From a checkpoint of a small mixture-of-experts model trained on Wikipedia.
Size: 8 layers, 9.87M parameters.
Below are experts of layer 5 (counted from 0) of a mixture-of-experts language model. Rows are named router (the router's row for the expert), gate (a neuron's input weights, with its number), up (a neuron's input weights, with its number), down (a neuron's output weights, with its number) and show model dimensions 0-127. Each number is 128 + 24 x the weight over its row's rms, rounded and kept within 0 to 255. Numbers have three digits each.
Before each expert's rows: "gets" lists some tokens that make up at least twice as much of what it gets as of all text; "comes after" lists some tokens at least twice as common just before its tokens as in all text. This comes from a sample of Wikipedia text that the model never trained on. Tokens count by the router's weight.

# expert 98
gets: " the", " ", " The", "The", " J", " G"
comes after: " of", " |", " in", ".", " on", " for"
router:140168165110155155125159143126129147121145103164096133127139129093135139117120151128117074104094149162129084093158135126110107149160138086104177095162151113137139121112136137107155184140122142106155143148140153137134146127101118112108128122133149148105108068098125135091117133173079125149099168112148175138148088102150098174113129122149113125120145158101117118112108094112115105134164
gate0:132126119107099126169078143110132155170102130173080107107152106162134172119137108116138157108094143140136162140125191127157133139105076150137086141142138126137178127103127136086139130134097104152153121126158104159137097118149114140102110130133137079122093118162089133163123071118119139122152126136111142124115142089133094132190115129108120154134175119097153129151120111125135123130126
up0:102114146150120135097126098113140114107146161150090143110118148164114119107161103133117139113100114113099147115100119143147123106097118117149143205142108147109156175123132126120144172111126159122134124164142152149127130134083095094107148180157175166138102126119067132097123119155137130126123168129122127126113102096094160162158078149113144138125134130142174123130139162159094151096143
down0:171177149129104138165148133122160102159134132083152178154129099097140106103127135167148143110158166166113149116131089150150110170136140081124126120110150139155128152110111099117093093164130158134123159131117147096124102083145141126118151119122157189147137090089124147130141106123125121140114108128148173101088122099130138150124148141110109086148109141129085138088107136126103107152143
gate1:137083149079095119150118123097129151052132110157137177117094140143155104151109130179153140092129112091111118104111115130131137089157115161138127151135110087138115127153142109114138150166120137152125161133149136129143129104123137105122111101092134091110130129127137111176125112143078088112108120186116139109120145115164122164134112157131095147173127127141110120095101068134122128141155
up1:138113149147134110154132091117097157114121133126152139151087105109106130101133154153077159124119131133162148132134122144131136086175120162198070131132103110158098123096167101119137124110120124103152115133141132146122150128086113114162130122123092113093145147149107163125147126169130131126182133144138156123131100140148121137112143180124090167152136137187153127163160089105118157148110
down1:124132111128131081109149128101109151142151136107100130116119190185133097110140117161128112152161137168185099178143105123116128119127165085162117121101147108132137120132093125129136099111159102127133109128173098134142134096114137095093133111099126097129110125141166157087160111104152132112111126165168105122123105113132137141100104108131125120132162137125098113116093115075149082085101
gate2:123138159135096151133120132100157109135123144150131130154137103105169120127168100127101175119112107133097139140103151107157138131157129146109121160125142090132099172129134123122143166162121145109096142155101077188123208121173161099092181121160122117145122160144134096169124169116147101131151128118144125151114135117133152148150144159128128160114153084133130091139116168127111141136142
up2:104137092113169123115079134092125117135113159104100137145136195150073164138139125126118131093099120111092139164143140106081119121157119090104106165118131110132140120092172124174130115115125109126112129133081139118108083140165165140145116080156160111146159115162085137122132140136143136143140126133161140135183135125121147120140130125130103160151115125100122144172143177147102142135148
down2:097068173142097122171107117093135125139125151157136192165146092135112097137128160109126117120155119152111095119161122136129120162136140132114138102108133130179133137148102099128095164063102149120096156069127150135114132073139077135119152143118086133126111115127129105128133138143110106125168148158144123151118133156123167135134108154103096131166143136128100146161121147123151117114108
gate3:153160142121172189145141129104147105119124125133131141090129148133096097125145126158118089147139101138151145120110177088133117146123133107153086116202128120095114180129157103125109132143154196140108141117122152131136112114140144160129176136156123115154142109131096174163170124137144171129136115136171093139165119146141101129125116120142122163081118145133136108115126163117128086129132
up3:128136151125125125136119097123147129140125132081132142132125112113114135085110132081120124126146166135086118115105131107111098136163151133172103132105098164116097155099105174128133159138121131123146140067111154148120143118162130156169131156127141114118126103138112162088097152192098153149132160093125109139168115119164133154098106112096095133106167073093130140099112150110092107140160
down3:104120089160164120078144152111101168091139119119122130103120116099134155126091169105137151109134131106129117135139126140094147129150098106107151142148176095125114118108068132150155106111135128107132152131192168151131126107115100103151101109112128171127166115157128170112086134109136139177130089097095128123147096140113116093131111185135100120139163147122143117092133121098154134149135
gate4:116110134135110132137114159128098118146118125103105105103117106168161133136151137150145143097094106101110120116177174096157135125131138146125118168127123170084165155112100123156167134125127151125112115100148118148172109166150100157154134095152121096114170110121127163133072113125094130074075086100145153112119126124140089111143142108097074141118144115169137108113122093133103132137127
up4:141116139113138161142135095112102132129147084137080117109141125163140152126137137161137125124093100120135120152133132174098111159152154110103158186145127122108162145149100120148129156113154143105132154114135157165170127085133119134116138103149177098124104112065137132108150127169112172152105134101141125113101173099157113140115125116142118165140171151121125088102155106132106094185128
down4:126122091146142126149171094112121129160126095105085130149152128149160184123164120127100159118088105106098149156175157125145125129138126123102133142137076175128131144121129089139135127147137129122127120126130125085153108150152169121109110137138101103099166092118115142131102141119075107096116117179106180128120077121128157188145130078086125142114124120115097127121151133131133123147151
gate5:089106133113141148113105179130096167107119102146144119097115139157131148106176116123143098119109113127118132093084158122124165122137127137140131134168147138128105132162149101082144152133119165098114139151135114150149146105154096100096127138114128108119136092134086126140135137125115155106139123135129097101104105123175086150085132095115155140134151074129114101191119085160095164150085
up5:116130113131122129119145148085119100165139079114087145125147157139102117118139135122119160090140170099137126129128154141124121113152145160123070119137125166148186123118137118148088110125118172071113168088128154162139133132155146115118131099129120111140125143128167159145117134116138129138162164150138114137148129110120140111135076173092124091142164145163187120103164139100115176132154
down5:154073152106117132126094126137144129102093125134133163101087124142114148132137087111129097153150136113114124095123122113084120131116130143155157127099068156142139141134123106081107168136137126131149120110125167141118111134117133156095163140145152153167135109162106109118175125151083123134127073073134127141095184110115148119162138129172109153145104120119100126167141140177124123085129
gate6:166156121171147155167143097085122122134128120116127127125094167147152128098132134146162119129149121105128146096071168090169115136156135105105154132152153126159107153172161128142093096093125142110101144124078147156127134130106148144164143142119140120130131115145096106136167075129163148093103120154117105142162120101139144147156154129114107157086133139136142089079132096149118122164134
up6:141142127124140134161126155158136131139123119184177111160130147139133114148141154124153167167114128129072154132110168077121077089106132141131102097148150118121155147139144118158142124079110145076097154120092131141137134113125139120151124125086121108132129111128130136135135102169157076156125132124147101139189114082116127092115103119109166087145134136117093112153148087134144158114111
down6:135134112137060114175138173132139095111137117149102115158146150145151094090126109144158130133109148108157138172162092118111117121129143103102139148125149123116133140162153132111121139151118122127080096178102149113139111099142113117116145136172164120083145141130122133078142130140093151104152112138162108135098096097121131134091165144142154089140083097127090137143126181098111105127099
gate7:157088135105114114125124138113107167187170114155093140094092059142083111121142120100131187164148094125111140101132094121110140134084096102130090148125114129097140127134131088149154133150122156155112139127112128138130188105163144126136131117095126077131148122142114129108182141099131120144118146095114138147144161090167101134138131152127110130114141093118114098094134129110117117129147
up7:064105120096107144119097123141133113108123104118126088104095143138105172129062122167137114113171119111105129189138141076128145118117141120135131118137124111162106164097141132125131157075148107160090121126132113115140169124097144162138154139127164110133136169136115161123110129137143145118139113134154088131138124135151090108125122141111150123098068147081139137153081142113100115167122
down7:128147116118109120091126131159118126152121074127146151116106144103155172126128108106139157125105102123137099152127115132087106130195112072153123126136118122095174120118099123131131091121119153125117096095157099105097099109116156136205121132114186140082166112107107114167123136165128114159141112091137147129161126139110102103098124154151131117139137149115096133138163091114146145153122
gate8:122089128101133116119123131099155140165109110104144155095091132168165117142111115156120151118164120159082123082133143131147080136118109129146105140126150076111159133130141107146149172180159157122124153172129108159136167151131066110135102170090138080140112089160145106133131102112127131128130152120102128096124112115137106179160133126129115112110131121149121114114098099124135170154104
up8:144116137128131109117165136151119075153159162122105133076128121121125109190095146105095137168118113128176112114158134122124175107107125109110137145085106138132152139131130121140100101132135124118098121145155102170125126138103103151109108132145147119109140154122136153152143164120096133114149123143123158150054147162150077180114151154110093170160127112155143120125111102112164134106090
down8:146111142118091126096117115103146140189148128082166118119131124150123102100158115110108121104113145161119163111155173086119126177124104126122127132132123161142099109094120086141104086113124146119126095127135121104100130115103129139113097135138121108157111128170131140103198112114139059135142119151141184124080105138114117107109090156163132088116117114146131128143122116139104153170147
gate9:144101169090118118152138109116099177160149151163109161118103152140158115132150126079137132142182111147133158091111147146171120092085143103133109181145105135130113125113077122125140165153136127158148124128127176140182143156155104119124132118091136133150131104153169078149132167083105131125120136130147129116106151169124114146103151104130157152112138125152115084135141142117137124131105
up9:131156121131142124116146129147120089118185109103180136126144130126126109121146102166129119128143093106142123139107144108174166160143115136099126098137112128131090118114107122130140110090134101134129116128111127100133127182119145131154121095149108150138157134113122126108119115140130118121162101181156086127168103167178106080074118064132096184161114122135116125170154096120110137102097
down9:148133098168105137125121144124132162128122114184152115142124115129069119130174109189141127153115105102093124116137133162097118126101085166132162103135135150143106182120148093090120093163094112143143122121083119134142142131139133144109089128152119091107085165135118130180145133160173132150145135124109114117104137133124120174107147129096175101145123138142144132151160154108124092136121
gate10:097118126089142138157141097123100172129119136135137114088060180142085140086164121158161150135146097113122137099148178128132091117124130143103115116114155137116111142132192106125173168119148133144110163140134113131100141139144123123127100144104129122133107118104147153113128147116141166178163133101134146119105160098141123128161101158162119143097126154108115094115131101148073126093142
up10:154177126135124153110095155064116156128107112151117135111138058142134090140090155090145161097146134139091122133167132130131112132096159127118140132154119100143143144142146156138102150101110123119115127105173120162128166138134089139135103151123132114100135160138153134087109122093139159116141125110142126147097124120102132195161179119122166128120159062118138130117132134102121154132163
down10:154150141109099108141143123144172091136168159155147137138133137132123124126141073172098102102143139114128120067118132127130143149132108128133132080126112152169161148158114129086120129164091148109139118150104087161153142118126156111109122137162152081150118132102084112117108117165121092101133144147132095143121135148113133155098137142135138107070077146096116162153136114163119112179114
gate11:108114146148159110143120136078118141139155150147097098114119140137168161127165094102100139084147072110143138121098157127126102099118099108145073091145099139110129137156163123104110131142156091112108127157104100122092147102141082142123104151130107089120127077116145157120134144125114144139147116116164150157144187106150099151139112181093114118126158132128141109146128106132082114118148
up11:128136106139111095134132097121141147158119134135103094193137081122169085176111131126081155137103109137109168138121117120159127121143147147103137147122118141142130143198127145126141104153112144147131115135142079151138138139094152141150173127086149151104119120128172096174101125132146132155114112171107157132116119131155135180126140127148156124119114124130078119135152103144125055115138
down11:140079179115140154116139121138068163143129196131180139133132162116154162107115103103131133107138146146157131149168140103144117114138140122131164114118175115142111138130123126148115126137174078139103135179137169102096141124114112132093140102132083131138127126144114142117105161121127115093142106105130082143111123118091130102136144077127118101197151139130139099099112128130157141141140
gate12:104130161106112116135121114128140114150145129117079148084146122118133129137109145133121144110177128161123144102107161111146136121100108150087136102157141103112120095143140138112143148180152160134152147090148148116148192130203106131169070175142120103165122107133114110122105115096115141129102126104161120135134165116139081133110138131141174132125151132129088126143172080130124109105149
up12:160138144058134126137155134104134123142134136130097151164114132130189090125120102150136133135159142104128136128138135086116153114099098116112127100138126104160133105144065142098140087162124186095132135116088138102127169105142143154106089147106124144147109122139126147137134166157120126178152153113149103139112121136138113128114154152116067146146116117130097120138145064114174127106149
down12:133079127132132090133161119158103129169114124101091139087116123148125109116130123120172128112122114122146124152103137149140092116149112101119141172142093105147112138110143084151097080145137119132131117142131151042129107150130124071164133125132143101112149124145135152086172104071103152139106139154130124105078101107093106116085117087116103127115142117131157132135131119119126098093147
gate13:100081136102113094147140126042101122120121121145150117160118134129115094105126095129144107117102111118127109103094123133154143090162127127106109192164167148156117128163142127138183092118146170109128126108111121087100138149159147142103119121085128135186135113136147126148159127119132156072124126098148164073135115125118124106149100152142138134124133147157123092126109141130131125107145
up13:147144118100164129130107085148119123141122130154144153122117139142133134109146145112114082140100095094121105135175123144127153132091123138147165112163095075149170102141088140129112103107128115174118138152087116121150124120115168147125094171145179113081130091130141151121106141151108119166100072142107136117179138128109132130152132109099135100164152139096155164149132149143139083109121
down13:144101124132163111095076121120098118147115164182114168097092142084155139082128123076148106142114148096142164099126114080099111136166142095141100123135125134129102163118097118127151161125120116078148137182142113121116141126118143097156129142125132108102137125099145158130086144085155165109105097140105108126138136125144150155129119094125126125088088098125132112109119125157135083118150
gate14:097130123131092108159118127093082184124111163145116077105106121177152142128175125117112096112114102120129151111141132161138108127131110152168083140133108117130140151136098149135132138081157123091128125129117134116114120114137104106077106119119166139152109113131101102115116170087157153104151113132104097145128142113172136127129143170133140094109135126170144130090086084112110111160178
up14:117131116124146134108140153115101082124097147113155149124114113109161157150151148133105092098133142157136159142116144158148134080118160145078130140108052156132130080108118110147155097110097092142114121116130178169087139138095146134087118133089139158142132137150128150156120075138149153139138092140141122132115124133125149118152099101121115100132114136145192124149144103081122124162141
down14:162134124145090151126103152166116142153145102101141151144148141116127116139131119160154143074082101160188130184109146165136100195114112090169140091157120144146114149077154117127106120142106156088133144095119125130144122104126159125144123137095137137182118128137138128119116134109095124098105127129148102166143136113121116137093169111155128124189115117133133147101131149114107098129143
gate15:131142137125091155169142154098138168165100162172121129119138113141142132126151091146113095141159120125110134085135143138147116151125102124163137120152102113095145131131130155172135127152122166081154071113130151148185133117139114080127104131156120170151124110107142128177117175111134149157118151132111080117134138166137121145145131149136123136098109162149124093099088086156098143163137
up15:092136127125138120105134105093090140149165124116157123115119145119147115135100111122130108109126104185150166146132112088090121127111127129126144126156146147159090143143158062109130141075121126088163122150098121100140100159099138130146171124131097125189124158115098103105131096119136141124179169175121111132139071134096138137117132129104093101121117145093146126141125164155117162130149
down15:141126134103120158141122137137139148097111145102123132103131067093081154135130121152141128144131091134128128152084127161120148111172126143096158124070107104134145140123101117112123117158081159170110128111133169138129136139103114143150136111180189106104131124152116154153120077098152132188093141090122110114092156150118112127110114145105170170161112142112145132150160110129112124108116
gate16:133125114147103125131122116125131136145111128197102142114115115148117114117144080150113139170171114112110172133094150098137080109109136163162104143132149119114184134122113107105131123180140140131081169176137137140131164129163128115147110151128110126112150140108136133155146116077138156107073182135132108138150160126134163122098108095140153105098156065155127138104135118131136144120135
up16:132114154138068126120123148142123148114084140061124110161151095124162129127114140123147118105129125131065139153181151119123151113156146123124128142138120140148122082127153136164111121113157114100104093115125113161122056137122148120132110091130129119123122107128096134183142157122173110118120137089087138134113136148144159119133130150144107144148192144166143121135152096117162125090164
down16:152126124091153079157115146143136133093112114124102106127136088134147113142128105120116156163176121096133108150114127146150098117135132160115128133086144097101129136135100148132102141132117108146146177107122078145123177132148146160079094126139132109086157115124084102108124119122173098065138142129139142110161169175145134120134112174116150157113117121134126113125134081157093118108086
gate17:090152129076155103147156125091068142119137114146111117109141120132121143076130141134149129112122135136115120127088143108160121124139126109153120098135130113141159128095126154111138169149156172116111154134115113121107118067166097119130108139142129050113108162135094162095130096143126155170139106121147105141162088090130125142139156141141091130151161104149127110123190095122133143145135
up17:075142165107090116153124107120078139115151138148156117138125129121120159145109134127116136133126137129106100107168102063172135160119159121123128137104148124130092132111124087096132088127164121086141110085117150098104122098123155122136167128141110115142133113148105141145120145123092119117131149150114128120157096145092122102148117178149134169112178089093139111170178154120110175100136
down17:130147107152101151098143160128163098161122113095153085084123164165110137113096093125147129117143100113094140174117121099126146150120108117178142141120105130148151123091161134144137149137129123146139127135162180122153150092100141136114126152114106120139124164108173104099081118124147136093106147170139092114143087122113142133142169085142145102111114095108091164131128125161114082144151
gate18:127133141079142115131126158125135132162152108147126120159146148164112097144159143151146109111102091114087173095124134104133146160090141131154083141168128120153134165094120136115155113163137145091147094152157162140142170149173123117123100097119162068143118107099141140126092134134104132119107091169093132157157139137132098122148149119172099155083131126133116097129143102116119148132162
up18:154152116162138125122095140157139127090121138176122117141110112128083106194117151110168106133118134112189134165131179137161135116101097126129127157135105135131122121120116142118104161116107155111081123133113057146139165141095166104136123132100121135108126118114122188147111144111153156133147115170162108131105117131132117097056137107119134109119116102098098123092130118133125106127107
down18:116105105138098170146126130101131101076083124131148137156104067109134137130140131134114125117125113105115086112101135146129103146106112156159134172158150134110139126180163141173115100112142125123099120098122127122135136117135080124152143129103149147163091146129114128102104129138148119172129122082105139146125139151160135083156135136148111161212128113125093126091164168121132123132084
gate19:134085147081113168164125134109102170100145117181103100117124121137145159127153119129137103131130141161105182114136136152125138115125121148185150159155182122163167133108112125149149121126131141166136124122096096144124163105096132095149099147132137106168119123100130142183147140147124128140152143130090146156100148139131130125137190124093123157103189117112158135107117106128100147147115
up19:139180113111136135161102107158114113101086104116103138109072136149163088147127107139143121162115096107150152105114111110136125129133129138178140111096109132127139153172115112117130175098127133118159126118136136067138094140144088116138107122115164130098122095121066128151071111129080124121112177103148119115093122124156128135121117124137126092104153092098090092120135122147127129110161
down19:098144137139172151146082156143163091119119131150135150128159081106119069131126148143138101143128092105119103125127140126110130169134134134139091146130113114111123149139140122130109151119155178119148064115108109123148120129140116159118120156063141115100132126146113098108156088151124141180093105124131116128103145149167168127101116134133087113119064127128092136105128159095102117140084
gate20:094169144125119182147143125097146127152146136122087113105139121165131147093155068102120105150133143109114108085093130124121105126124146102130125137117111133137149139112139113090114130123113142126090156108132106159140109114155110111125109141150127139145105095085092113137121149161129183138150143147110104107099170121126147109124152126100098121051125141135134100053138104178085141140130
up20:097092174181168138146134127156129115105145164130117158143121115145114127115113102119136097130138111141105131072144100108131124098131134169112151143111112115133094147144114160136139111133167104115093092153167161160132159102137122086134100150149109112122145157101142119143147112130094168134083153130139165125152092131173086130129121141120093118151096132110155174092089110159169127160126
down20:127110120102098107147143139126109148089103109167160138156124104105127139116114154126154117162106117112124129133111135142108086120134117148147112110157169129135138147163114099163149143107157161134137122098087136137147129132104110145104130140136148099071153114124126134162042146118178092138164097130147149121129121155166097110116166134113170163195119118173104093158124120117123148132131
gate21:118110124136138119138120179125114154155141130116121103110135140150165102153117083127091142140105121098100124119132154125085053138066101103116101124135143121150156144125144134103140150129133113133107149174132115134129153119135132167139151155143113105111158117085109105106153161150103158109166090121115086171137161157102161138133150117112190168088156117128130107119138125121100130131177
up21:126148146139138119132146119089093148139080128104149127095153147099137174127091119126195155102192155155141089145120170121125120099121118153121157114118136126105128133110139160166129121117107131128151155145161167115116153106152094109163158140146143108106137090126119140114127169145151171123158130096128139159114164163139077111093152110144184141136160104152118124154105141157134129123123
down21:113122121108131136149143122154178110140151088091117147130115119154099119128125131166060150106176155145158120100137110125141105139102128133164090147146115133138164088161124133134122157149149097120191078133086108119123146113156099107142119121133116115137135159170152151110192087089138099125133122127169184117140132109127121128145113157125100135125138161089147102119125129129099119128093
gate22:144107136106162110155149121078109129112129117134080129120126073147109121078120138092141129129162140141126117099078184096173167100124122128103147153140118082121116169121148128165143135131167176134154115134110142112116143105174130106133104171108122104153064112119146133157139070113127097126115117112125108149131126166137133134131124143117097148106106163113121137151146094161128097138133
up22:148157117142125150110131155039175160098111127134134131097145142083137140134090149120142143063122171081085145148134109136092140101131139094130131112131108130137144148096119155136122150074145132159111169109158131098111139156127089157112123142126089094103112149137123108128121164135092149102101122156170122134134135145094129132162141119147145119103164095148138135139105156141128120150119
down22:126146086106160169128130162124078139111139164113119086119123131158144111146162123135147106133091083137157139154142130123118123107096132113115146129109141165117137091126172125111126134153098144110074128127144140158133164156108137160150125088140159121090112106121101108127120113140139163151152173103117067117144102138123138150108079107152152118158130121163134159147175116117153149068154
gate23:103160126096113116201117174148126144147157157159162100135125117160161116122142103160130133128148118162127130124128137132158137121136157104129126134155103107142124167108097145122137153086117152115170165136134138147150158080177115123174105144119092110130134103134085113103100157122138157127136116116108113072107131113175112148107123111121093154108124103114111090153130153060139136145137
up23:118134187109149127106126100132109127112140116109116117145152146145097158143064126134170130134127162132131157094165167153115141088082123134148072130161122157137148134155107135157135130157136136116114110157090095121134130134163117098104149164107133066088102171124149103123143161126103139126139125114145129137140129151077126159121113155117113116128150132156129077070129115122177122136116
down23:157142162161122143109129130093105134131123134137118107147129133143117081172133126090104125131152097138108122075083132072160124150139080148106131078135144107120109121138133151091153109136114108152130135115142109161125115159100105109114138146114130075145097161114146142186137146167167128088086155138131137142113198108106134113135145111121112131148131111117183123136126101159102137160129
gate24:121123113112119129130150152081115149126136147133138132138127128117112163097148106127118145136115107096143129108103180119133147116096140120131127142181164143078086122136168148095157129140121145083142141182129124164158146116151135152141131094127132103151137126113089152125158129086131133110126175137101131120193108146079069113136114131188135156096144099105125113135088130166151146099146
up24:106105119129188133131123101107135137118168125129095116168106102101104119103091137157132136125148129096138155148079164058157142139057152132140115134158135103122110133100081093133091111134112138114138118159142113165118117130131118149159139111120102129117116127132128121109159158074153151147146125123112112102120158122081098156092136100146140154115147118117114097077101106136171138129113
down24:121138135087154135099139154135113130163131152094129136092122139042106130110148142137120104124098134141128124168151115138100148130120135124127213108144167122090104131122125137097135127091143117096106118147168172101141156133136120144138122145129109117107118152156127150176082118153119161196142156140124119124108085161157162095142146161161140145123123152139116139148128111157156123125122
gate25:096134126117103120124108133088116182158139162161117117111117116140124152102137106150113127131145107088127101129152147111115109110132058118136149152136135092093100156119117127124109157152114165119163141094125123179134124131141093112126112160153123098129133095116124167140108143118072130122106154132071138097081152114145078162166115155128122150125149104091140111067136113128111082125132
up25:050147132133110140163089127117090126122130138108111107171116085123129129119143158102159146106127137108144119122121122117105121118083151074106141125105114070100113129142111124120162140145151163151113154115112149112105097102119073109118054083142129109146106123169132119118102118126108096107086136123140137117125120158083122123110160093136117094117145126096097142152107144119125095127158
down25:140138132124133140108144133097125069098135100135149128091111101142113127140140073105140141113171119138090124140158138131151094170153096130163132177148105164127136140141142113151107120127113073162166095120103095126121138090104076148126173181079107164122134115118134102150130180120146118132149160155115139145106131116139130117112089147111145159153114159134135097134118095160142102114118
gate26:155163133127142139116162144113111145139105140154177123163106103132151121129147143097132130084161118101109115123127154180150081101095124170150103131132134109157128094112128146124107137135123121182133188145140106204146150095154109126153087159103105155162096120098113132157125104133102108090167147089160144149152130098120102107133136124164145120095156146121145111119115126136140134139139
up26:132112162139141144120122084128110133116135140120168116100105138091116148133095133160146141142132109052151116102148110102139074110094171107098123139079136114157135118097127146127076100164116126154135122134134159129135129134160145162166161120105121097090112132170190169116117126083138107104113104132114132114106132128149136152165138133131138124151144119085110111095148156146147082147136
down26:167105120144137110135124157178133146119124098120119161145116119145137124114141104130124131110117154078111117151116058125099160140107127177094146071124116119138137089160112139158134162111128105139131122191138153129110119096106151140115103155151176213148143103142104118111120102165107125154130138154149138110155154111108135105141107166099105107136148129163147147163153137117121123128128
gate27:157131113040130116129124143127119118112113173109113131124104134144168144087167071126142128114115128146092138110092165117104121081098097101093100143117129152150123132104169107112129138107109111134130147121143152098155142129127121126132127153098179133144126128147091139155163156101160124083113124124109143132118131130166139140119156116090095117103131161077095146111110090172149145105147
up27:131104125116154089115148156098131113096139107128116144076117098106187113121140146112137122150173112159164114122140126147096110104117159129105093150153153102175137129179154095118145133121115148150108163147108144109108108125111118152136157111092157103164123126082094118141162131162149133124121111085145153106143125106133110132147166149099132086137154152107079150133125098108177105166130
down27:155142126145107168145112112108155135173099119117096130128115164135096113132110124156124097110071163129120130130085110145090144140119133145121095122103092162096151172135153153104123160099098113124150108130131103104160130118136139098147105179166119158143128130121066089156145110146132143123162115147097134140111117077087155133120112184095148090089114134094139160143123120134109128128129
gate28:160112107096114122167153128093072133126148126128100105150125165114147107113106124098159114153131137162167135076130173132090107114104090139121137126174157118143121151128154119132121117152140172122118122129163146154140148082124097104159107145120141116142118148121123102088181155113135133160067120106161100155115119154090115158118132155159155164134125099143146130108149117093159151142100
up28:111155132109155118116107101139120154115114130089117145132113089127126143079144138125098132143115122122072166176116136150127183129156141116163140156142117078114132130123125170120133123153155129148098114156129080132137128125166106129115160092128125168089148107103087175129074144172143109145123130068118123154167130122147113130122121108176121122095125151102098139115156125143164091114146
down28:170131138112122177102155098153126157111144136153125152127164100120126153179134131150151129146131128136092159088111110114131122111144133121067149146126142135086123136077180128112131159140116156148114163147113164144113147138116091165155156138115157122164083115136118132162081123087139157099161144110108142104182156101159119127106109147088116152160125129117125123141117136156091128117161
gate29:102103157094095121100112112081142148120108148178110135136133132181118138186136164098130096127154148121170117110131146129115152128115151093136103165151139113135173129134134120123139151153148173096121143151145168142150125085122136140097114161125117102129169126117129107157137153069118181127099136118139101164107143141120119175136142180126117146130171113110121129156099076131137112131137
up29:134143105131092144146132112147139124142082157097106184105144129085148114148112100127099160136139132134133145095124191147139096159135142109109163100098119157123100147108149107159142114136116133139105102127120117119156122123135140168156125139155130141089124122088131108189103174161150155142104128142147119145150144111125181130130141192152168132117093136080103106136123125127146072144120
down29:093094132117156119155168165129130146129173138120148106113116119116161092122148099151089114123105165134142146146136135100113110098123119132169174178123181107124130082131120098125101099092110150129129150102157109154113100139162133116131116112094117199101125096112123088115096147105116130174157120063124108114125075137110128144129119112132149142113130137116118100132114092161144110116134
gate30:154127134137155118120122146083117109144155160123103145145149110149170128108120112117197167124158112169138141141070107127169117119096115104094114151157159147096132180120158107114139124146125153134131138127150122144144141138100114118113105178153102115140116136081127121102126193122118144109088126122145097146148145133163094141135125112116121172153161132134109157056134134136133143116165
up30:121112124157098134105133145115101146116142161129146117164179119157118122144153147132130157125123141137108127171135126112114075149156123138122124142134121132114059148141143121139113080099163105105105137136112163121107171148123165211164129134110117165115119159143154184147118119147111127090142112157152117141107103110112146100137147123163155128149152193119146123175165134130129142110141
down30:122147124106148107086121142094147119141156131109118123139083075162179101134132124101130127145137110098128103133097118127106104112127111100165110146069091121143172135196095132089125123134140149128104122156126122125121137122116104078142170195120121138123133129136132093128162154157139174146135098119127154131129121096162142086140152144108098129124130127120082158165092158136125105152123
gate31:148118120107147134146169161089089150140150152166135144107125084136104118138148110175110158152157161068101134144106140101151111128106142151124132131143116109132120133105112060109151114142111152160117126143160122117147152082147107119100114124146121085150116078133115139147147100125161143141148073105178116101090144124145148139148127096179139130128127138134100100105138093128129093092113
up31:123132151118119145159168117105178123117147102159113127120133125176156153125137079145143119113145139065128127105145129114115136180102171151110150117127118084120088141124118153097134106109142083062091122158136147134129143084128109120130101146117141125160123089121123147169098144133156150074112157133142127126089102160127140113143124126157125140082162144114118095157089126122155161131113
down31:088094111165122145099136131135176109108111137100132155151125084186121140106140113149150190187140145139146104132149136135138140138109133086081151126130109056089089092134104129086144123129135120174126132131142132122130143115136120118104114140178119094149126154135137143122171087122113144145098105165120162123100138107112158137120105134154132117083150113155140137153153137121146116102130